Experts of a small language model.
Training: a variant of SOAP for the experts, 3534 steps.
Below are experts of layer 13 (counted from 0) of a mixture-of-experts language model. Rows are named router (the router's row for the expert), down (a neuron's output weights, with its number) and show model dimensions 0-255. Each number is 128 + 32 x the weight over its row's rms, rounded and kept within 0 to 255. Numbers have three digits each.
After each expert's rows: a language model's description of what the expert responds to. This comes from a sample of Wikipedia text that the model never trained on.

# expert 12
router:124201119192083177126140060143130132164152094149089185118113103119163154148120127115123122184108119101126112090065095175135129096157104116160153050158094133050106138176122127149111097092109120156129140088149115107093100185198130153157143096102116139154106158099119166096136158126166130150121132109057179077098156109136154111129065133147124131138170094130179157123077114174101145144134157096153163139113124171116060132071134140108177151114116162104142090145185103143100127156235121160124124097145174207072168139095112112098062162120103058112145142044105143174159119123137121106100107114111088133106133107135113113137147129086182104203135120083139123170185165194090142108124182145144129128112123132113122116100103149164088085137140114127143088066135188111099166122172141
down1:131126143148145125156159131097081128104116096096122090214156101111140181120146157121041177183194056177096148156113116172143097124085069179172105142130161154125125151117094058085129117147104140131122111120150117083151109072127107126135131142142133172122133097115127147127134174095212161118108150173114110233129144118148141055191099147116134132098113127103138149172121076166106132115183148118097151151060091147043087118106104151048096165072102105146114121138149131121069061106135096104116119099150108064127121109089095164136105121104103126129092116161138217165129113123176205078178174166137119116114085173113098125089172131108167091149161155123147116077116145160101137139139090137044103095161139113095114125129141121146160139109137119139097119129099129148133114170135135
It responds to: Opening syllables of foreign names and uncommon words, often after quotes, hyphens or parentheses, such as Ka, Ko, Ni, ju.

# expert 40
router:120158125168131164133170114118174153111156135123139134118165128155101115113104137046161136141109190121133090105064102167213120144162114209137155147144160161081174132093123108128127031109074128155171114164085084120137187169171125152172140155092101144127152129136150201165124158108125176120131129114097164093145155132172133129126125104124122152112127060139132138160115079162117179126099110086133186097113073127137103149108129142091097155124097119098133098168225103147174162073175094103079134114105177117118166111140121107134127184125110124108138186159106120123238122157093143134138154147099102094111138145094115152117160129060190094111186127049125122187174147162118082122114109206149123160096097108143166170144104154111135158152088150116143132126135124144095193150153178
down0:100101132164130124108167175155165122091166123137155158101169118132083165033184191089125073201054154178042165147149104114093179080125128135167136087133145170118118109098102109156083128091071113115151125090164153176174139131110129093167153079130147122102161108087177129147188118109154136170154168128113149122149127142099078098156198135129104174120146087091100200138120105165166069164147126089106130109142135139117098147137077190167135145083153098115124116131102108092071122144150181133118122141128169136133143117122119168150116158147111102175114129066171136171072095136131131103140098186125125078085079150117168184086105139083112119136116102098120096107129125033146093176094071153083140084102129145162121138128116145085074132130089177114149127092103133158119132101095174
It responds to: Pipes, quotes, numbers and words like song, album, Billboard, PlayStation in discography, review and track-list tables.

# expert 33
router:099115146129114128060099111132148082091121127095120126096073140129122119112167124114131112174137155117214106138029151137139112203112139091136174108109085118112160154114133087139113162129134116117160201147065119067145094138160162105115180116094060123138104117157080132121136140129104119116109165067128189140204111153134157087100122143049148110141136088084125170098178131131108077138120077070162163094075089155160128098157146133117155148097083137148140107191154146121157118146100136137127096130108193125165091107140104125139137121168138120095130132155093097098171103099118135083158159184086103142106169074124029120132146128118149158143124131088153145168142143173129093095084163148118099125087051112093211152120080147083092150085132131153201082124091143155164161110175087
down0:128118126158123123118124056153093194072137150146123106103150155146114079147113163137174158143128155120164126120124122101082127173051115151111110122138085154101184141091128140141175183142139118110139142133155101085079108160111129082122180165100079140114136064123152152103104116123137086122073156147134167131123094149111068109139140136072179110168124106046110157099187109116102128171213115107195144117151238172132092113082116128092044149150127068100096137110190176114139141181141176084140139114127146099126075137107175098125121129177144102118118093120115127126116096121157165145093191130093156151108146134097095065076189148141165167088069121108121129131090117139099101128093160170066137166049104178116113108141173131105099163144176133112188148140153120083106118100133126
It responds to: Short tokens inside parentheses just before the closing bracket, such as born, abbreviations like (FR), years –19, and numbers.

# expert 38
router:128140100177118158070202148102157141092157139114123151092081154160140097152119140032138122155149193151174102100092103143175146138111116139114166130171139143097143107113102130140067074090113068151121114133078086107098141178167091139148157109087134157141151131161099204150134117092135176164106135141101154122135153152144102116150135104126088133075093054149132148148141096158125135165000143105190091109060091117152094128119135145088117155100136118084155107196186108147166117064176097103104121194113136101140159101172114164136130121080089138115126136162127120101199159094117157188116122122130153114098148108084103186160167127084166107131173159047120134169202177178106127126109090162164162157131134117149131124130094162102096146084138133090155163115132149154103142113147147
down0:113106119119131100091116067145088111175125136098129095150106127167105163197059146149143159155141159124147120115095087114156087130130153092133148073148150092158166174196167095165124147111072104084152115127101156113211144081125112086123128148102183093137113113114179113128183125139138099133112122133078102207117132163080128154135086134137084176185067130131069129135150152123152092140119145151146016113117121099105115159099105094107166147073110072118090141176171097072145152130085142154194140176129145107128113124140112115141132174128128118196178110116111047118132117148145151038093103185151158145089150165122065166127133097123131147134113133156113133076138153097181082207199126082142143121127150138163144144118144155120097098161106130127084106123080119172152128190093140
It responds to: Tokens in album, film and awards text, including review tables and chart names, such as Albums, Film, Records, Nominated, The Guardian.

# expert 2
router:136217071220107156143181185114150130124192169125104145150172118110097124164157135081137145153155110104148160098057145198112162100119118135123155116122132111141103103123157081113099116067133144153138145165132164090108104162097100139137193113116138116134117099118158138162143170131125137114114136134132118121096153101096165119155109139140087175162198120132158169122133069140127164151126052125194118101122127194181119150117123146166149155118106106232144081161194153146200123136130151087095132050073136188150132131186099137091124178106176098115182162118103139155186142137102171129151112076118143100062138127101132134152137132102181156097119113050156118135166127133140089078144139124162096178096106133144136177159106125079115103124085125085177077060139106160125118121121146
down0:163087165149123116164160150165141109102109104133148125138118057134128153136130119164134118134030083140090134123126217156158103111149123159146118098131114197157105130120125164109092162157098149071115125139123160108123130151091120100137176110129094106138086159155117131104162100157073161121153047129152111132198077094078170108078115143112106125225076177132134074114142141090145089127103094108041124164137115095143069095146169080145116063157128201145135086067118116211105132150096120129144158133155146180121094145153071111072150151115160127097119135107115148124109171195090123168110069118132111191099066180116115086135082106093120128090134111144191122159124134088080119130104125089140085141121125113127155105130185137122092090052116099069113092124120112135128144162111125
It responds to: Pipes, scores, separators and words in association football tables and club articles, such as 1–0, MF, DF, Apps.

# expert 19
router:147143067223104124124144130137151110117133123112127121123101096119058124163120109120127120148119099090152123111097137156222114132121100165142129099147092178115108108113122119155086113088111153105211164096127137075079134159121105189144140107150124137179117156142126166121143186116141157104098133174112163092102123165116147125139078119111104154120166109146143157181143124162098141121066136151133095099125085144183093088089155123138136148151094187189097104137245100204138120140134160074138131178074128118117147181142183090126068155119137164168133133090124056111179122141075163184182097176119129120120103079160139088118136106150206173075122113031125156079146130168186095108138124175195121157095118141137129122120072128148097148112156130121124109094143161111165140098131090
down1:129159158105147162135121102142134176060187089046104072139177101119171105151098159132102142089129110096094120124142137127133157207113177126160179173071150129136125082147146103136105092130076127139167091108134182132092172122202082115157080153036135086137145096107150046132083134067136139143102170098142179197110141092139096083118119156163149122051099148179152102134082097095132112134084192152120124191142118086110106111136125080192121116124133126129130136120080118138146140117091152151113136121105156096141102088149117056150102122093125159143183138117073136134150082169132178151128156115095114152171164121151108197048103109080104085099097104153146187088124142112119151115137081120157170112151144087101114114121175157117095156119138111134133084165143150110081105173150166
It responds to: Field labels in infoboxes, election tables and succession boxes, such as Total, Votes, Candidate, Preceded, NFL draft, Location.

# expert 24
router:128151057235121116117086111132153104100168141149126142056104130132141097162098110124129151119132182175205115139074152139226151092177125147144075150124075141106130173129109117138093096122100142154120138108078119112098104141130113141133155139132116162152133112171113127148139184101141170172173125147171120064093166088098118080115094140117121152147154089139142148113125098162130142149119114127148118072097071129209084120087159115149126139124081133178088127128194143200146113114143095148146136123109104168133146151134171092156150140118139120125182137100137140121153171100153147145141094115089148189144107083082144169131146114099199120138127085103132153141152178251120145112119176143213131149117051116094205150092095154106110121138126120092168115109098131122175126069090195
down0:123128147124164159127107170117114170167150121151135177136166085110096136116119156110144139125075086129163121112079112136078215157067144130162093115125141153147117141151113075138102152103121160170080128156102136116113050122151180192144093094157084196166102103119171096155147088132139165112101112112121120152100141067137135213197138173155156094139180104207102180143073140118110112163167135160166135117184145109148144188114130075101125102081137114120129192169095121122156136132112131090120103059135120147093138069124135095150116132109151176136134131117166102130093121113146117094120071131087105124110094107171151140149118126168135157126136113106145151135159115104171201162126130092138072234143176161147194148121100112110182172123164072104088107110060163174121065106173159
It responds to: Nouns for occupations and positions in biographies, often after a or as, such as coach, footballer, actress, professor, bronze medalist.

# expert 42
router:134150118124096163125157089106135114090167083126156162120137103094096119165143127083164119181090139118163132160105135106171110119149130152130118118158097154102114144110164144139050120106081082125221135151132131126149083142121062143176222122114150130145144100073117129132114189165170117157117075121114123147160141145051143061103167063165095140164172050146200154119137133141075143100117115121119147144120059131187102161098149126142154117091107140175109068110161092193110089154113075151147089150106154090142138093166129118128077161150162090175144143099107135162165171115143176138157092149101154149126173139087105155125127114181140128134122102095200151097172095221089159103169116185161065148083132100158157150100062116104121154101142152127133120155180162115149162105094119
down1:168091125109086128165194134107119139103114181144155098113123100109032131151142133157105146070138106142126087104056085143205150192124115168119139142095136129129103114123125072121099161097135125111166097148147140160106123132138052124144162171138102081143153053152109153184139118136139083103115168132118106121138154092124127112151116207099108166143117107105135102154086110152179153100105118141188103169210140103184176168181114115165135140138141102186065088102150110114123151104085115105140165167161131148147095101183080129109080140133154080168130173125155113152129157150094112100147091161149128100136118181121100120092126084122134107113165144132107168188091127123142121099084139119139094163190107091091116099112108162131170151177207064165122136038155205167165095160179139
It responds to: Main verbs and past participles following a subject or was/is/were, such as played, based, served, used, died, located.

# expert 1
router:122167111166092139071051140113136190131194112167088152113133118153123111108116145084136128135159136128153111104017099136146104082102120166106125116129085078118132177149130135128086104116094142167146167134100126136119129160118096121136103169128131163191128123095136130134133196142136102178122116107123150178144102144108136055083107147143108166130152114132166144102093092106099154097018126082178171112179075166195092102083158149123149174121141167167156120196172091098149159102117181056129107120134177130111139130140161130133128118150130140079128137092085142081175178128107154123112080108098102132114196101077146152117135138120177179165165104090146137122137122194147080100124078130210136169082159130089165154093049160085117117133102102121145089072149121130094127136086154
down3:134121150114140115079102118077121081141160115054181059155100111146070119052139144074119094082149126180123117151210162151153172140134159160100123074108124059144169124093103105113116116129083162160145133146106076152108116135136131131139142146118183162130119093108072070150126100121117140113105124137110117133141136157161180083184104141127200157116138126101111153163103113153153152179153179090151117144111112166149120132136208109102109115129157082163161100128030154126118065145126186140112052093093119040049118095159154082165127111138144115177134094154127118087113123151150110126065126095150098138177103094190145124157157119111104169101124084126140103100164099101086128197138125096160133112153129127126097146169128123175154203105147108134122130224114130138158159147085126
It responds to: Numerals, years, months and list dashes in coordinates, birth dates, numbered lists and climate tables, such as –19, (18, January, these.

# expert 15
router:151164050190120126142086138144091118125136135113095122141100092185164123142135121116189109181120115124143122113085100158119131157122093103141174103074111160036140153124139161121115084118059103090128095166093134074149164167159116146154139084112131132136156101116101216140139131139138090129163117132111118096141142133076131074111124138134120188171153092166194177175123065174133142176113111110125155137128094126170112142032125160149136156128097150145131128131165087112132147118128155123138137104056153123142103154196149107137124143096188153110147152107096163153163126077136164151119067095086087118139132123106147127173177150141112145113141127078200131115147137255089076080118121167151070148089133095141127172129084196104050146106068119103130138077134124146145152115114090
down0:184109159137156081146163022124122092148161102136143119192117156191163098122146153163214115138076130149126131139123089124083157106111099107144106072148127148179116143095153107125166050135153140121103144077170128149159112080171078134074171146136135132106136144178163131144092138136070145132127104133137142071096139148100148107132124098122162130107117088135153112109139172115125115109115120152107150137096115193039147120143170120128109174131138164035083156126096144141150155227143114170098158078138169101183120216204097116118150091105151104133127086160150157104112036107127173179127090171108071143136157135110139140174122131179154114143116107135098109155063106153096141107172096164157134111174114132136121139128145135116077142075090157132115129064061121126141134121146109
It responds to: Pronouns and noun subjects at sentence start before a verb, plus numbers in names like US 6, Firefox 21, Su-30.

# expert 57
router:108170077191145119124160125143151147087194146143124135051140094092109138150136108116120138186145132158169184097076184207174188123142155115165153095131115148125105121162124116132075110088119170136115119117166104099126103177104105150130199122116149123134112152100136133125157179074065147149109116128177126102135178077107129111151073125126131121127159137163122157142154041130146158164137045142186111099138132158183077160113113134113186153096141112181166075149186164173181153125131152113126140123100135171080145121185100115110131181085183107161177174113071117160150150126150121102157126126097178116109125101059142119135166110066163150125093135082152131173187112169163114061123115132167082128142096115102132153139094120091081125113153123070196095109142128170129116112062150
down0:100187128176071170090160120149139129091101127106164161153083150113098122156129059100130051123094153114145142154137112113189168120135141069095119101140148087171116132193140123140121157096156151166090066088161102127141135154142115144057147103170083154154104174096129218110147155142078158158092139119163166186060127118145137160094122121150157105084125123107125133075141149141112176106096146114159096097197157061119070128159074147034175112085082133136131122144113141124149176111158122113122100130148160172086177154127133091108094121185152114090181116178133091153120128116137149096104163155131123098181136116100118146089126149157185141108103103201110190163144176166132128128111098067132126143144112148094079127077134166134171175094068129118170092131113098182125097099086105
It responds to: Words in association football biographies and season articles, such as played, club, League, FC, goals, loan spells.

# expert 37
router:174116067152119175146169112090113093102150174162117137113096131123117151161172145144160116188081120131132076117063104111190114148161086155127092133084071145073133151115155157122075110157125111178173128169138140116055144165090098125179149105101093183185071119152063157131150182157096150121075133136112186118095146136117158103146097138141061122080120111122160174090065128148156150166093132112132120134108128148198065103096121118153134145111102128187142123106186084147174161133133105087145115124096148178079168074158109111121114158130129094105167163102166108142211158092110173129140175099077123122115124067080146118097149154088183112113131127107185073092122180193123136079160134186177089106118136147121177107172103119160110107130158121118123152145128156152165155127189135
down0:107115071138122098167140093133076120143110111017154093173128113150077133085139165156116141124124117125123085132147163158123154141119123104196141145170159089138129121139146132071071117149137143138126094123126093089108159155138121150125138122106103084203186167140111175155154124174075125148077156112159174140123157203124135183139093130201094129128163119070141131150139146134065107146128131107089141154094135102161111058163201091139087174093155080079153109176144121170103104117184110102140135130144116080164115175098164113129108130163138186153136113094198162142139125129198181133144111150085061131133125148092174131036142140184160120076137109123108131141108144135125051114069164139115197086136154165152094167111084134093134132134173138087128096077099080121109131126088114
It responds to: First pieces of split words, mostly anatomy, biology and medicine, such as rep(tiles), tube(rous), art(eries), plus units m, km and Species.

# expert 56
router:116164146174142146118120118145129113157115163160150162108127117138122090153147080123184082129093119139150108116000096099118092100123070153159126105121104148122131116111103114144109047116107142107147127131091118106094100146148109118187130102081130163194095099139141202126182163086114113141156133084100181152126154128109188110087107142130128171134144097125165174127137092144141112128103127118144152123134112121182061188110138141109132122177131147142129127128163099123133141140164107088161147116099133201127196085156114099104077142084113130115116152136128135124184129115103159108123130094086060158094197050126160112118132155074147115128159135098199090178142108181129124042102091143175158134061161133095159146123057118144091117099123144132095118094181111134163137103155136
down0:201092151122095132115095153203147135083112108129156144097079153147140137197186124166116195140096196075123114060109092146140098114140119161099098154100112129123120149189144150115133110116182142164131194107130120149095111115134143091151141138051095103208147196131121116130163116126160099144179118109186040154080135151141107139112125050087132096111149106133164145117114200142161104165116111155139175148143180145162170108208164141117094141130125073185124071128133144157132119129115155125112191129137152141167100151159058097165149149125113123137117107093113102067083141089111134156134125142135101104104133127113147077112071166135148122137100097083130088174069108115061126099101150098097199107097163116147160048112078120088128152141092097100090119092153122158130138149138165
It responds to: Opening pieces of longer, often technical or Latin words in biology and medicine, such as sta(mens), Poly(podiopsida), hy(sterectomy), e(longated).

# expert 28
router:149152139159119111115170087135110138129183134134089143128137158139124124137117081063171087101133142166168111101017132184168169077136113201128140082149121170135141090161180123171127138103128099128089162103137128087131145179140080160143178108082107150201117069145130150137131128138140129149164090126139142099160112162149188135108140186173081121139127086166187161159173110152173182147097139157104127099115115095151064138105084124096187130110123134121158087137162127153129114091149102125166135103124131131118144136174156133102081121113135151177108150112086146118163184080136197125149140073111070106140129120138075126120123186110111203150154152040148138140139146135134137069122095161160101137071133103077188214131078080129147122132102159090161134112133209157078120081154099
down0:107152130142154108123109140166081133092127037110159162153138048118118166168122111113099106141180156101198145076128151134172097112143134102122144100089112130121098111175151124126131186100088146115092126155097118094128119095154115097115108101131174122093108157154123111159127115138135143074113112108099168136106115123146116114130154106064138142155191136150115127128133077109128110123150145192174138061156184154135105136110115129137152160159083084176180134099208188110083170102148110116117148200151089125161139156134056136063140093101171092119106057134173128122163076114171045116149131125132187152067149089140112170145139190136182156058099133119081147120172129143113152138167139102143113122156117105143114093124083108075110178184148107165040154038156133150126093079124127
It responds to: Lone space tokens, mostly in table cells or inside South Asian names and terms, plus Indian names such as Khan, Singh, Pakistan.

# expert 7
router:130155099224092130105202123104173099121209159106146150109166083146146107137099118123153144226128122091165137107053133212123172124134140134144153115106160162094109145135116088115082104086141153139129138112105112112103154206079068130147205109109149138118113140095154151090174117072070103124137111114156132106102187096088141110127107150148106129138205124114124143108139069101167146157116116130200135117112127109164105117110137109086144151137112115153139090109181167139150121133167162100150119065098149173116158105143100160080108146101125114147173163125097149137191132147120155116139140111111153106099178137077122124099199157070192150144088118068173110139191141147096107071113148125166053161100108132116115184148086111141101146139090103073186072144126154176124103101108155
down0:091129126109172157141156103082059154097152176113102102146153147150146124178127116108145114136063140094114174110142097139100124137133126141140100133163113172154096185109126154130103140139164159097184087143159097142073124107181094207151131127071173115164109137118146191109111149185131062115113153102120116090117102145146105124153103145110141094049153085140155122133110144142137091127118139157110111120079162139196149104161160109145125018111126182086153167144232123151201160125187112101162181170137192111149159150189099144114138087112132106138139111035114156158152148135178158093078134128140118144144148143136152160181128153177112106165160100136114124090138122125118101137149113142120056090156144103116136091098081110139176175078171123149085205137105089067130109165140093
It responds to: Pipe separators, scores and competition names in football match and season tables, such as Cup, League, 1–1, 0–0.

# expert 4
router:163171091188084113138175097092153108080177200194105158082125108117159124183100125110142122216122168080110125066029081155159083187134126090091188052119069148076148094156098086117060101093160109139120120123120129128092108155166090142151161095119110110138101155119122126126165124074117120139111099154130115111114162121106136136159107150130155108141139119170152139082135109152127166154106115072144120107127088102174107124088187158111163166079147130103147067149183151164123134153163119149147115104109132142127196134168138139115083162064096113110151151130102123164177105141106173114080119141096168090142166151114125152130161117067169102143177134047141117163190140198103112106123138162169135117119093091119140112137085153135054151097119105098147162099153157183086137138152117
down0:148129165124084140122137081173084106172180123165097132147132125121122155153124069126165122112149065118128203075147127142128191203098088094141109189116107101147178156101122092199108158169152113073099094068059153168114123106117122120156135081158143132107109134154065119096131142104140101130099115187081117119149114095143125103148158114126130157159074159126104150142095124182104088133077126188145090132057096132151132125077163179123150154123168155162115087169136157063146167082172093134097106178143159139118173118132145143120141111126118121108170078127111157186151144149100180165169116182090189132158138193104146139138140177130081108149168113133130130164134154150157167117133108039150182157132088109127121142207082157125145086119109096116113084135158086096089120164173201
It responds to: First words of multiword place, country and club names in sports tables and results, such as United, New, Hong, San.

# expert 13
router:108182096159076138099073137120115177119197103116116151095118117186106152131145141100191149157159160135203126103117140171193073144139099174112144155157148167089144085125143088111101087085081081093133141119136122112091177193142126158134124090102115165107104152122087191114165173172113148137176154123100111136179186131116109118152139105173110148116127066124116110170084088128136183153115159086138140101120039090157084077146122138111114109100124130165127094136205132117142131079173108096129145154108164128141156162138106108095132156148105117134101132120119120174176174137137177155145136100100126130126142121088137134143150110114180082137146183085178178172185130168154084102108118224171158173157149106092159179174061203128097133079112107123148122079142119189143163133116086
down1:049160106143136163255098091180115135122150160169120088075197148164125136153156108120151139134135151086134149111181176150153066127122162144118146124109154189133104126118119119128128129105043132081121107128135160159157109141139140082146179083162075115108094115170113145085102117064125159179142120112150116076135156118072153160090140140093142125136130097142147075137128123100097108179147139141125094109142094124121121159121153111079107122157161112126077057098108130123110138099168188117155157100129155125219077089079108143109166064146142146124158133148164132118132109166157189047103143136184114178086118165094161122134111167093151097145093171129098124101124192172151159175133106140133092137131133087081195066164126142143102075115177165087094149142092124167183129110141128
It responds to: Words and section markup in articles on films, TV episodes and albums, such as film, episode, novel, == Plot ==.

# expert 43
router:192153128203117120124080100152157126153190124127096134093098090114136136134085154075127156156113171090123158069047100125150164137153127159137166092149085154007089132127113073117116132110134057150117136126114144145050102159128116127154155101119101144173110134088125182107108163147132144163153108140120146110159118120087140080110131114118103109092178113152134176133092080139119146129048149128119149097140141173134130111095101145113128155162112132178119059153159104143176143129124132054072087123055119189155147146125149079124083151119100099127199193128133126108202111170136129142182094110131121095103172148109118144104133182106154107151092108072159147095156124132132057112122110164184118199102088176098117182140129098160118133138121139121121125122182235118114124105110118
down1:091105107151074182128122135127151162129127111130119102154089164149110182146117170147106082136150156122091166108187153154117163049138102157150147102135114117142143076124085175074151110150142083129146146122130105123128126110158143129155159135127175134107106158086154056146149121091143106115154098118147214083179161174144095146062116118087120124099189161185102146151187088213139114159142141175088101111124119091146152193078136151176113061214165142116131156124107087180080125146075150085137110082143103153104115129134188133091132165092142122122140156133083148067096092094089136129052111182117163134120153194140116127088102115155149113119169099119089097062110119139070166142052108094096143124140109060139089124122091114116131088118097098096143144135095119123128061099148178
It responds to: Pipes, line breaks and scores in tennis career-finals and sports results tables, such as Win, Loss, 6–3, Pts.

# expert 63
router:157151118128104111077101097107158174127173113168089135101166118137124090133118092066199136119149139129185159096067079167178130128128113156122101071124129136079114154128075120135096132081108071083131106172125106106110132139096098152084141133115093171165064127139109161096133139093072146139167147134132185138111147136100132108112100075066120103140144153099119213139161108106117129130053137150179118122099164162178072102060166140126142098152113139184128085141169111156183099143159121096133110126147161147049203149156130132110108209091127119096129112137126146138149123071098167152163153169117118131114183087043149136121092138104147120164095115121128165103182139179136042020170114142169105143083124138072150160123147157148062144150131129124126141165156139107090118119103127
down0:097106118123167119153122159117120114157132129147114167115171167201200157148125141138107134113097141162086128168147123150104109171117124116140146178153082171151131132124083115126146143182149076112140134117137120094136129134143081156154125139124143145165130097183073129108147163134184156101120138105176110140100119178110100078186127136135117115169129097044094145129186159152096137099147164109203101137112104127124108137132168138162143109109145126165099150098102121172051159202172164147116135101131176142086122109141143160130141161130027107087150071163150090138042117133125111122173088132161148117136088171163125184107109121173133128098081161115161164151097100130128033205094139123186142147137058107156138095100095108149155156075146177144150096137184122019114079183111107
It responds to: Line breaks in lists and infoboxes, and opening parentheses before numbers in tables, such as (39), (33), (i).

# expert 26
router:201175109152167143124103123100126119137126181118090074126138086150091129137101126134136122164102095107127109112072108121116129113155110145148080078136141159078080105113100124128104090128118146181148177149108113072117128176076110123179174083126081156151126109114090216109109139139108107104126117122096172124116172131127148095099101115159081195088126090113165151106096076108167129177105168117145171156055126167152095123137074110130157142109122139191164133132151054151185063069192125108094123168091193138105160097169143104098104168142142115116179131122132106136155172115129186166134130113107144114108102071065124152131141131126149161130134132093154187122149148157183060037166093168220103134138164147140171132138070130141113117122071077110128154093141139186189119138144138
down0:165189130155105114142139140118127126183132124177141171137174127142156108117123134150110134171100119133155139091157133133182159168114118163121156120134171106159148089163089093205124154150086160106108079157160181177151160083106075128113127114195116157099164093160159164109132132142163142188159163078122081123183134164215184124119116128107092101144113133116118095132092097144187100148131102122142120120118140138131135091156129138105088117085151205122126083135120134125145123129151125113214168065118153097135099120128183135161109115106153045121099222171172093121131116098207157074146069056100127094092207121083135083157132121107157150123175077180160116147115110138176110145133131110136156108144135141142172086154085125111155090159136105161112095143143049179175071108130158
It responds to: Function words, units and anatomical terms in descriptions of organisms and physical measurements, such as mm, males, feet, with, upper.

# expert 25
router:145135109154137135129086076087155093146127143149167159129137152160097114170145122088160144150167110129146123106040119198192150154121130136118114089144113116095162129092102080145143103119097091095152103232128067075142081116127098138143146099075097153176084130096095162121198165111079181088184186108146162117065122109101158111115120100067095144124136145093177182169144132146158136140095134094187145140116126171167098096089124148118176132129159133175201105127162100134115154139162110099143121135077145088095126104176142126122057146125183125113148110081122101103142075071105180122137156136088128092107127067098160081151120138126157124138097106130146150122204208192123062068170112127188130132106131123123147141103129161132062147114120150080155120154144126148134166062133145
down0:122167144166172141134066139123159165125134111132148105141175103143129110110106156104101126185155133146127107158101091125095221107135146078074175096184117221125112125159148129108117179068110145049153075086145124123122098103173083104152142102092119156163105105137149106138117082186076128122132162085134118160105130111108114142130150143095135113136148120083131184112145139123138106106165190156110141171162147069080091165098144142121138112136125095149185108146125118169102100174086190137097178103129141088101172074122113110172121130145114238124151179134068136097104179101158132094196170111129140141103126190106142085174122115160097067189110114191106195135109147123126057098097105115112160144101086120119088104146167093140105124138112094108195100118076140120162077098148116
It responds to: Line breaks and section == marks, especially in drug and chemistry infoboxes before Identifiers or Clinical data, plus terms like protein, receptor, cell.

# expert 48
router:140150117203137081120156113099163131172139135175118124122090125187104142169137101070157100193099110122149131086108126126130107130114092205125139092139132170086075129136119120151112097085107073112130073151081125107134091152116103123162199058146127115167139122103150181156146175130096142121142153144136166150103100116150168099107106120111142205047130119139122141151106109146123134107082165130157149132094118131144060133069090133053147158163079185135148089139185048143151128104175120045112150141096162103153135111195153123119113134105099077116139165065112081081140130165133168170102122164149132120120117114108129129152158139147138163104169166054147138152167210162093073112121151138152127172156095156127181157088053165141134148127138113119125126088094113192080090079131087
down0:096104197142169126129111135088155166102183142201184124098190157164117102109172152128125185144096160114114105194126105131154120150124164062140089087181118127156164102105140149151129148168171089078119135115076118118152092117116049143095142097092079090134132137117124155096131112141117094128130094160172135166181114115081113145144149204124152164138132166116119134168135162174095069102145147094117130142142119126207133155107084134118113173087126151081150125139124118128121160128151068157144199100129106137137147099154154132123106076179125081119135145133118136165153118110144085124081142105164189249169159203109155138088078172143097146126121167111116154133131133075041191126122086074099150137104118110186104160129179107081093103100091164092136159089119119130141154167103092
It responds to: Tokens opening headings, list items and bibliography entries: See also, first names like William, ===, and clause-opening conjunctions or commas.

# expert 18
router:124164131196151139035127143138163150131118113135127154131093102129157133151131129106208142154148111107144125105000078151124135145166104090125094115109136135120162141165135058130099047151072110124149107122071164139121117137161133168142105154142136137199122104145114146152124151147141113174103108123153108152091150114077138045145119072172115131164149115149104132150120105129124105138043107104118149141141076092212082143088141162116151139122132134146123141112160079151140204107142141100138138096143200109123111111130152159147126144103107133116150142092081189093173153081101131087117103109118078168124235142065113131134175136167151148144144137085164129110135101188119139098138086125183111134102125111103137126131086156139114103139097143154121104092197165164106091132105134
down0:123077128140146129119117150130178095156128129118093142160145140129131138091145126146129150087135114146132090098164120145094149111143139087101177119070126141126104089103106151100111154102169084138119130140149169058135091092127124159130161116092104154048099111113057149150097145142150117110087124146194126183077092107119122111116163109113144129188137068101128083161087120118147140133141104113139100172184121186069151098135066164106108149134103143086115094150000127104083125116155098079143128150126071142132134137162179166085133080103135107189143110133171108082141115161099139139130131156173092078145136108144112253149095140098166118154167123132123138169122121025138145059113162089157168189129138116156166155090097162130157070143133133139101145211096172101108118089183136
It responds to: Month names, day numbers and coordinate pieces in dates, tables and geographic coordinates, e.g. June 22, / 36., September.

# expert 46
router:158167089152120151074080148119143091115162153082153139157146093169131123123105153074204093186129100134140117132035076138145159156175129104160112112158097134082088164086146076121118119129091104110173104166094109157099162134155066120092143083140066130177145078132118141170148110139149157083104166125159131135116134138090175037086155150118115155132146113164155159188149112142108135132106133124175186126109073123125088127107113168135136162177104183164131106135181123136097113072148055081137151132099152147117139136172147144132112124106099146126126144115080147158179153130115173142139094163120098080105154110082115124144126128150136169141112192036169157090163105180140061091110130144099109114103126116129205190151127149140023108116069094118118113074137177107112106111177116
down4:123106123153095145133167112147150149146061112097116100163100136140125142075148167125161172123146109108115124138148101123070175100129059078120105138114180155174161049144068171139094122110130122107164162201091123132128135108071148152150141110141170097126147144142069170111162133171116124170118164148142166130074131093132075120115163148176129154111134193147060117110120130165153057087096139121148096102127129149145127115129059135137078128151157105037110119143075133106097119135135133159172072121056083083148122124136123155159130203191183145062137090126153088117072124161199101115109208091160145137080171120162185128128171086117101083151129081161150077161164150142172138194170169118130125141106126170100126169130127115113130095129135147041121143144148117098141131148129159
It responds to: Pieces inside all-caps words, accented or non-Latin characters, and codes or numbers in IDs and grid references, such as SAULI, MARINE, SO2450.

# expert 27
router:166116028216151138094084123109126113143143141116125129095121124163156143177122108110186151176096136161162067109100124208149084183124108172128147120172113120118096152127106072139085089084125072132134184140130131086103151156089058104177214129104117113117135129115110186147171186126087096176115149122109165098120151132112141103115107097097127138115166061134175160136159127175093147153132102105181133128133096138130055121131142145093145181149050176151073096137166105145153150114158132046070127145111144164078145132135113085138110166097121087135133164102089103154176148133148189139137123117115121148135102181103101110102137148152130099129122163076109184122173147147136142080104076175190157162104137131075157157087063195077119152137153140100132167132118143131133107105161127
down0:126080129207095123111119140171168122142157108108097130108149112130099099122134099172103136175154155138138102142108118169139153110127182144098116083160119127148117111142121138130070134089095140044141109183090097131129166153120158096169092131075168116148122145113123141144164255104183124123162105193127175115152152074141154157166126111096128075106126135138077115088108134090115183138096136087152138089098128153193049144160151126099089212115139094130215115102156078137137085118139108120170114154106130151116087106115134156128112122113127143144130100130180108095105086119131117116128165123185081125133128090180108112142123208110171208121135162143175110114100080105118105115105143045168138101126149142156132123141110139093126132061117043150091081174176087133059170095124093
It responds to: Common first names and list dashes or pipes starting entries, such as Richard, Robert, Mike, often after by or Producer:.